python train.py --num_hidden_layers=12 --hidden_size=192 --n_experts=32 --experts_per_token=1 --d_expert=480 --d_shared_expert=0 --hidden_act="reglu" --moe_layers=[1, 3, 5, 7, 9, 11] --router_score="softmax" --normalize_top_k=false --routed_scale=5.66 --balance_loss=0.017 --balance_bias=false --init_std_router=0.0114 --lr_router=0.000812 --vocab_size=32768 --norm="rmsnorm" --norm_eps=1e-06 --tie_word_embeddings="early" --optimizer="soap_variant" --learning_rate=0.00309 --beta1=0.95 --beta2=0.99 --batch_tokens=[32768, 65536, 98304] --max_seq_len=1024 --train_tokens=439400000 --max_steps=6764 --dataset="wikipedia_en"
Below are experts of layer 7 (counted from 0) of a mixture-of-experts language model. Rows are named router (the router's row for the expert), gate (a neuron's input weights, with its number), up (a neuron's input weights, with its number) and show model dimensions 0-191. Each number is 200 + 30 x the weight over its row's rms, rounded and kept within 0 to 999.
Before each expert's rows: a language model's description of what the expert responds to; "comes after" lists some tokens at least twice as common just before its tokens as in all text. This comes from a sample of Wikipedia text that the model never trained on. Tokens count by the router's weight.

# expert 13
It responds to: Noun-phrase openers such as the, these, several, many, such, various, two, often at sentence start or after helping.
comes after: ".", " of", ",", " with", " one", " and"
router,198,229,184,192,188,191,210,167,178,199,211,192,175,276,254,225,217,230,182,202,213,212,191,279,179,178,245,167,191,200,188,170,159,174,181,216,231,229,219,216,209,196,197,199,197,194,232,243,144,266,200,188,198,201,198,194,211,228,244,257,282,164,195,227,214,212,197,213,219,193,243,189,222,207,192,163,237,216,213,199,237,198,200,251,238,161,211,232,234,221,229,194,218,182,165,154,196,175,177,188,194,225,214,223,179,185,201,224,173,197,190,224,304,203,135,237,210,247,209,217,183,142,175,174,205,249,188,199,229,165,179,177,228,185,216,192,226,199,286,257,128,178,204,150,234,243,195,195,213,238,236,261,180,213,243,195,236,200,233,201,247,197,173,182,169,209,176,202,264,197,182,226,183,248,186,202,188,189,147,229,194,214,184,218,195,164,230,189,196,177,251,227
gate3,176,207,252,213,166,209,185,177,232,232,182,231,209,210,207,182,182,156,224,212,217,178,206,190,208,227,215,174,245,186,190,177,250,206,112,209,264,183,220,209,198,189,164,203,162,277,193,169,184,194,197,154,220,175,145,236,218,187,242,251,261,197,192,182,221,197,226,173,192,235,175,205,231,188,169,188,258,242,220,157,188,152,150,256,200,195,194,214,196,226,254,223,209,208,217,184,185,221,273,238,169,211,195,145,187,250,214,213,191,179,220,209,229,188,218,264,196,211,165,215,247,187,183,223,232,216,217,198,154,180,177,149,187,208,163,178,232,203,231,228,196,227,189,222,200,215,213,156,268,240,166,187,203,231,198,197,189,115,259,168,177,187,225,234,199,200,175,150,155,200,204,201,245,201,208,244,211,179,144,166,205,173,164,211,216,203,200,241,261,175,199,200
up3,218,224,193,187,178,222,136,261,173,184,234,179,189,125,197,231,196,128,220,204,254,227,199,186,187,236,175,226,177,203,221,191,179,264,234,134,227,212,195,175,158,172,169,190,202,216,192,255,219,198,191,265,186,194,202,164,188,261,197,245,214,228,249,181,219,186,200,192,218,170,227,211,192,186,227,198,243,148,184,233,227,244,186,201,192,212,194,192,177,225,117,170,200,215,176,207,177,151,255,193,205,161,200,186,171,223,206,175,186,195,181,198,210,198,177,155,186,183,164,193,148,247,190,222,180,237,188,162,212,197,168,271,173,183,190,235,187,231,192,217,238,189,191,224,200,196,172,210,154,169,215,265,187,173,244,211,205,187,177,221,198,225,185,172,220,247,188,218,240,280,246,226,267,217,181,208,226,230,246,198,160,176,256,202,172,190,220,241,187,202,239,179
gate4,220,217,191,143,189,166,182,204,180,201,218,212,190,217,191,172,202,207,283,163,232,205,214,191,216,173,235,216,164,165,181,201,155,199,212,170,202,154,221,151,197,191,256,193,197,154,206,207,159,195,235,171,225,191,170,232,180,177,183,198,150,202,167,189,214,220,180,190,169,198,206,249,208,303,213,214,182,228,178,197,196,180,154,208,238,171,212,205,215,243,227,210,274,278,194,255,244,179,208,183,273,193,211,192,215,146,220,182,155,172,206,171,242,187,204,218,220,155,182,209,177,197,193,183,175,212,216,155,217,263,203,236,126,259,198,160,193,222,229,252,170,233,229,214,205,209,212,192,200,228,173,214,227,184,236,203,177,185,209,222,152,235,198,195,212,230,227,198,180,177,161,170,181,177,185,225,220,213,149,165,155,180,254,158,156,143,180,164,190,194,151,205
up4,183,195,169,226,169,182,151,232,198,181,152,163,209,247,198,211,243,222,213,223,169,134,248,206,232,189,164,220,155,183,214,240,229,211,196,169,190,213,236,146,214,161,195,194,204,200,225,210,185,134,175,256,200,200,187,237,190,168,182,217,190,202,247,176,195,215,170,191,155,194,226,199,246,245,196,170,197,225,168,198,196,197,206,223,158,178,228,218,225,181,158,237,195,177,197,187,207,246,163,265,218,215,200,223,193,222,251,202,232,238,188,251,260,171,203,162,218,174,178,241,141,171,199,230,220,205,172,196,197,274,183,159,139,159,191,259,165,172,199,181,229,183,159,180,214,202,215,261,219,196,238,228,215,190,179,187,197,171,251,189,268,211,150,186,225,168,170,255,162,227,168,213,191,210,238,251,200,224,213,227,146,184,185,217,172,216,169,178,200,151,171,160

# expert 2
It responds to: Final digits of years after a split century prefix like 19 or 20, ordinal suffixes, and month names, e.g. 19|34, 14th, May 2022.
comes after: "20", "19", "18", "17", "–", "16"
router,216,188,234,204,215,184,197,222,201,187,178,213,232,221,237,230,196,224,232,222,235,262,185,194,224,183,154,152,220,196,134,195,180,190,242,238,146,228,122,170,157,224,273,197,241,166,198,155,202,213,218,199,223,259,190,249,244,192,222,171,162,193,198,136,174,216,209,203,207,183,189,205,221,210,238,186,158,227,208,209,201,198,203,172,203,156,260,168,185,173,210,183,246,197,228,179,211,182,195,200,225,160,234,171,180,243,230,170,237,213,164,207,221,186,237,220,226,240,183,197,151,233,162,184,197,190,190,168,203,140,199,208,223,240,251,138,177,232,242,177,204,216,223,242,248,199,179,242,199,202,214,251,174,196,240,230,230,215,211,158,188,260,151,178,209,210,167,183,206,213,152,218,196,147,220,175,177,124,227,189,236,201,219,246,206,202,234,178,239,213,194,148
gate1,158,153,221,213,192,200,252,238,190,233,172,301,241,165,175,192,230,192,191,211,189,249,267,201,152,255,178,205,229,246,215,190,215,188,150,181,203,270,224,178,194,240,239,214,228,206,244,151,218,229,266,183,189,161,211,244,182,140,213,203,214,234,231,188,159,213,240,184,236,195,155,168,201,196,197,186,204,209,236,275,173,186,210,180,266,219,243,207,184,164,224,206,212,185,224,163,249,201,227,203,189,247,209,218,250,256,140,185,204,232,178,180,210,221,174,196,195,203,185,155,229,205,183,203,231,198,204,190,147,204,235,189,201,211,199,184,170,183,191,231,190,162,209,167,151,260,181,140,186,191,206,203,226,169,154,197,220,209,223,231,237,219,191,195,255,198,247,209,220,200,241,187,195,163,222,175,210,173,237,227,207,208,247,177,204,189,216,205,213,232,196,237
up1,167,206,240,188,221,135,193,190,190,198,236,198,184,249,208,211,159,196,212,191,183,178,256,204,160,218,151,179,146,181,147,174,188,243,226,167,259,195,199,187,226,194,178,243,172,201,187,264,189,179,199,145,216,185,230,192,182,156,205,251,133,182,200,177,211,165,219,171,234,209,193,225,194,200,185,215,171,214,198,220,191,232,224,189,235,170,169,230,214,174,148,220,176,214,141,229,155,193,197,176,166,196,184,191,198,187,212,205,224,181,241,202,231,215,208,291,288,203,216,250,189,209,167,223,223,195,222,233,184,206,198,173,163,147,202,164,186,262,216,183,202,190,264,151,172,169,191,209,258,216,214,199,176,200,157,131,225,227,164,173,207,189,256,213,204,185,177,154,222,196,165,216,215,149,200,247,205,158,228,164,275,175,181,211,231,208,206,204,197,166,185,227
gate2,172,187,181,252,205,273,194,146,225,206,208,174,185,223,222,197,183,189,195,153,215,209,196,233,154,155,189,229,156,191,209,165,195,238,198,206,158,212,241,241,222,250,206,212,239,137,177,159,183,146,231,188,236,186,147,206,212,158,165,214,180,238,192,238,214,198,219,239,158,193,207,220,183,217,216,260,198,176,193,206,211,245,150,230,149,180,207,176,189,228,194,226,233,152,228,172,171,214,181,168,174,303,224,228,200,207,189,251,156,209,186,217,232,159,173,180,244,225,157,211,192,184,185,226,202,190,168,256,215,221,227,181,194,195,186,210,211,214,166,240,222,173,168,236,167,198,160,186,217,231,230,207,241,221,240,241,184,231,166,268,210,215,236,191,190,160,182,257,192,222,182,219,151,202,148,203,158,238,201,208,213,198,201,184,241,164,212,239,169,246,181,162
up2,187,228,179,208,181,234,192,173,203,173,157,230,236,170,215,212,150,188,240,152,203,235,151,267,195,216,188,222,163,227,178,207,210,231,184,199,174,232,213,223,230,231,214,215,218,142,220,190,231,184,198,173,242,163,211,195,225,181,176,169,212,197,212,241,241,200,217,240,219,206,169,189,157,193,214,151,215,137,214,165,177,207,168,173,162,170,189,175,176,255,201,195,234,148,201,148,189,167,233,158,191,231,238,170,168,221,214,239,192,210,196,192,192,153,187,152,222,208,190,146,145,209,188,194,245,204,219,233,230,221,241,213,221,195,266,210,185,230,191,215,202,129,88,221,179,210,142,234,196,225,220,225,254,213,233,197,168,272,171,236,189,203,226,159,183,216,214,224,221,187,221,233,180,188,185,230,185,198,206,238,190,197,216,193,235,166,215,165,128,248,190,193

# expert 9
It responds to: Numeric tokens in sports tables, scorelines, goal minutes and dates, such as 29' (pen.), 14, 31 March.
comes after: " ", "–", " $", "10", "/", "11"
router,235,169,218,139,247,189,191,224,214,227,197,186,205,226,156,284,239,171,156,174,232,274,182,193,163,262,244,116,205,195,187,201,150,155,190,217,159,202,172,173,184,161,169,232,226,241,218,150,168,195,209,186,249,224,220,239,188,149,225,217,165,209,199,195,200,191,218,246,241,166,156,204,195,214,195,221,204,195,192,204,249,182,147,179,197,172,189,226,186,212,232,195,192,203,167,158,228,195,148,230,197,196,197,155,182,211,222,226,169,186,204,241,176,199,233,227,207,215,191,203,183,219,230,189,190,194,225,181,168,133,256,183,230,234,249,210,168,228,194,248,210,184,223,211,167,215,191,178,159,201,177,247,167,158,232,195,190,195,197,187,245,204,166,219,159,205,265,197,213,193,174,193,215,239,287,216,211,110,194,186,220,229,221,207,208,189,203,235,205,226,188,186
gate0,245,236,212,192,184,214,174,253,206,224,192,147,193,206,158,195,227,167,217,190,172,215,224,208,218,155,211,178,183,220,169,209,220,220,201,212,159,193,206,184,215,225,154,184,191,184,228,166,269,254,200,225,194,211,241,196,161,232,215,198,132,156,200,154,148,189,221,179,207,125,251,196,207,193,202,201,185,241,207,262,221,218,180,193,191,198,218,208,136,265,172,205,231,234,244,229,261,187,158,134,196,203,220,178,169,156,195,149,196,193,192,189,193,189,219,207,172,172,189,191,193,147,221,184,166,161,238,271,166,215,214,217,203,228,199,212,232,205,254,176,205,207,153,222,204,194,150,178,220,195,151,225,237,210,190,228,204,209,223,186,186,190,219,179,178,161,204,120,169,206,205,238,186,156,185,195,237,133,198,192,205,186,166,176,195,204,177,283,170,210,257,152
up0,197,217,201,198,243,158,202,150,214,182,203,203,226,198,235,187,108,216,221,211,183,243,189,198,246,220,169,215,181,149,237,189,216,177,172,188,235,193,228,217,227,201,225,219,200,196,185,223,165,144,177,165,187,198,147,210,211,144,162,163,247,222,188,220,248,221,168,211,177,266,137,186,179,164,216,216,214,149,184,167,189,166,258,163,196,160,227,183,234,178,172,152,184,157,157,180,210,259,230,189,224,177,187,172,170,212,193,237,137,189,219,200,224,204,244,227,222,198,213,190,217,229,197,169,230,182,158,212,204,215,193,206,216,228,222,191,225,202,195,172,182,228,242,195,208,234,228,194,258,188,235,157,175,172,219,160,153,221,182,163,214,176,168,155,234,201,165,202,263,214,224,157,194,238,184,250,137,215,170,230,230,173,209,202,241,193,175,200,236,157,131,238
gate1,220,219,213,206,199,233,218,243,213,279,196,140,223,226,232,228,183,162,167,246,181,203,191,231,168,198,212,217,217,204,202,195,242,159,176,211,193,182,165,181,193,213,198,216,217,178,224,222,170,205,207,221,193,187,192,200,222,193,183,185,183,144,132,180,177,218,178,187,172,162,234,217,206,178,145,158,208,185,240,163,218,169,221,127,212,214,199,189,199,265,182,153,176,207,190,155,188,172,152,200,217,136,165,220,178,238,156,221,177,196,195,197,224,191,177,220,173,109,164,218,228,232,220,197,161,237,228,268,165,161,152,197,181,126,148,202,185,194,154,243,217,189,211,231,226,184,176,207,214,205,151,221,162,254,205,240,192,252,236,213,202,220,166,175,175,174,169,222,188,170,231,227,167,206,183,223,232,168,205,210,191,218,232,205,267,187,184,184,168,281,221,195
up1,225,241,226,194,216,202,211,238,212,246,153,142,233,214,216,222,120,164,221,250,200,236,173,232,171,209,194,167,239,242,185,172,199,192,225,206,190,196,169,180,221,238,194,202,243,201,232,205,173,186,170,210,221,201,188,153,209,191,161,183,172,168,137,152,172,222,212,161,178,161,218,189,222,205,166,184,226,169,220,145,206,166,220,183,218,220,168,191,210,226,197,164,167,245,192,179,163,186,140,187,198,141,191,216,182,220,140,229,192,181,222,225,242,185,153,216,193,140,173,200,203,204,219,173,133,235,254,264,142,201,179,210,191,154,128,198,152,194,163,266,210,226,255,220,199,212,190,183,203,190,160,237,200,230,232,229,173,248,229,219,231,235,178,164,202,199,166,191,237,191,228,231,171,218,157,220,240,203,217,184,219,189,205,211,224,198,229,167,188,253,212,237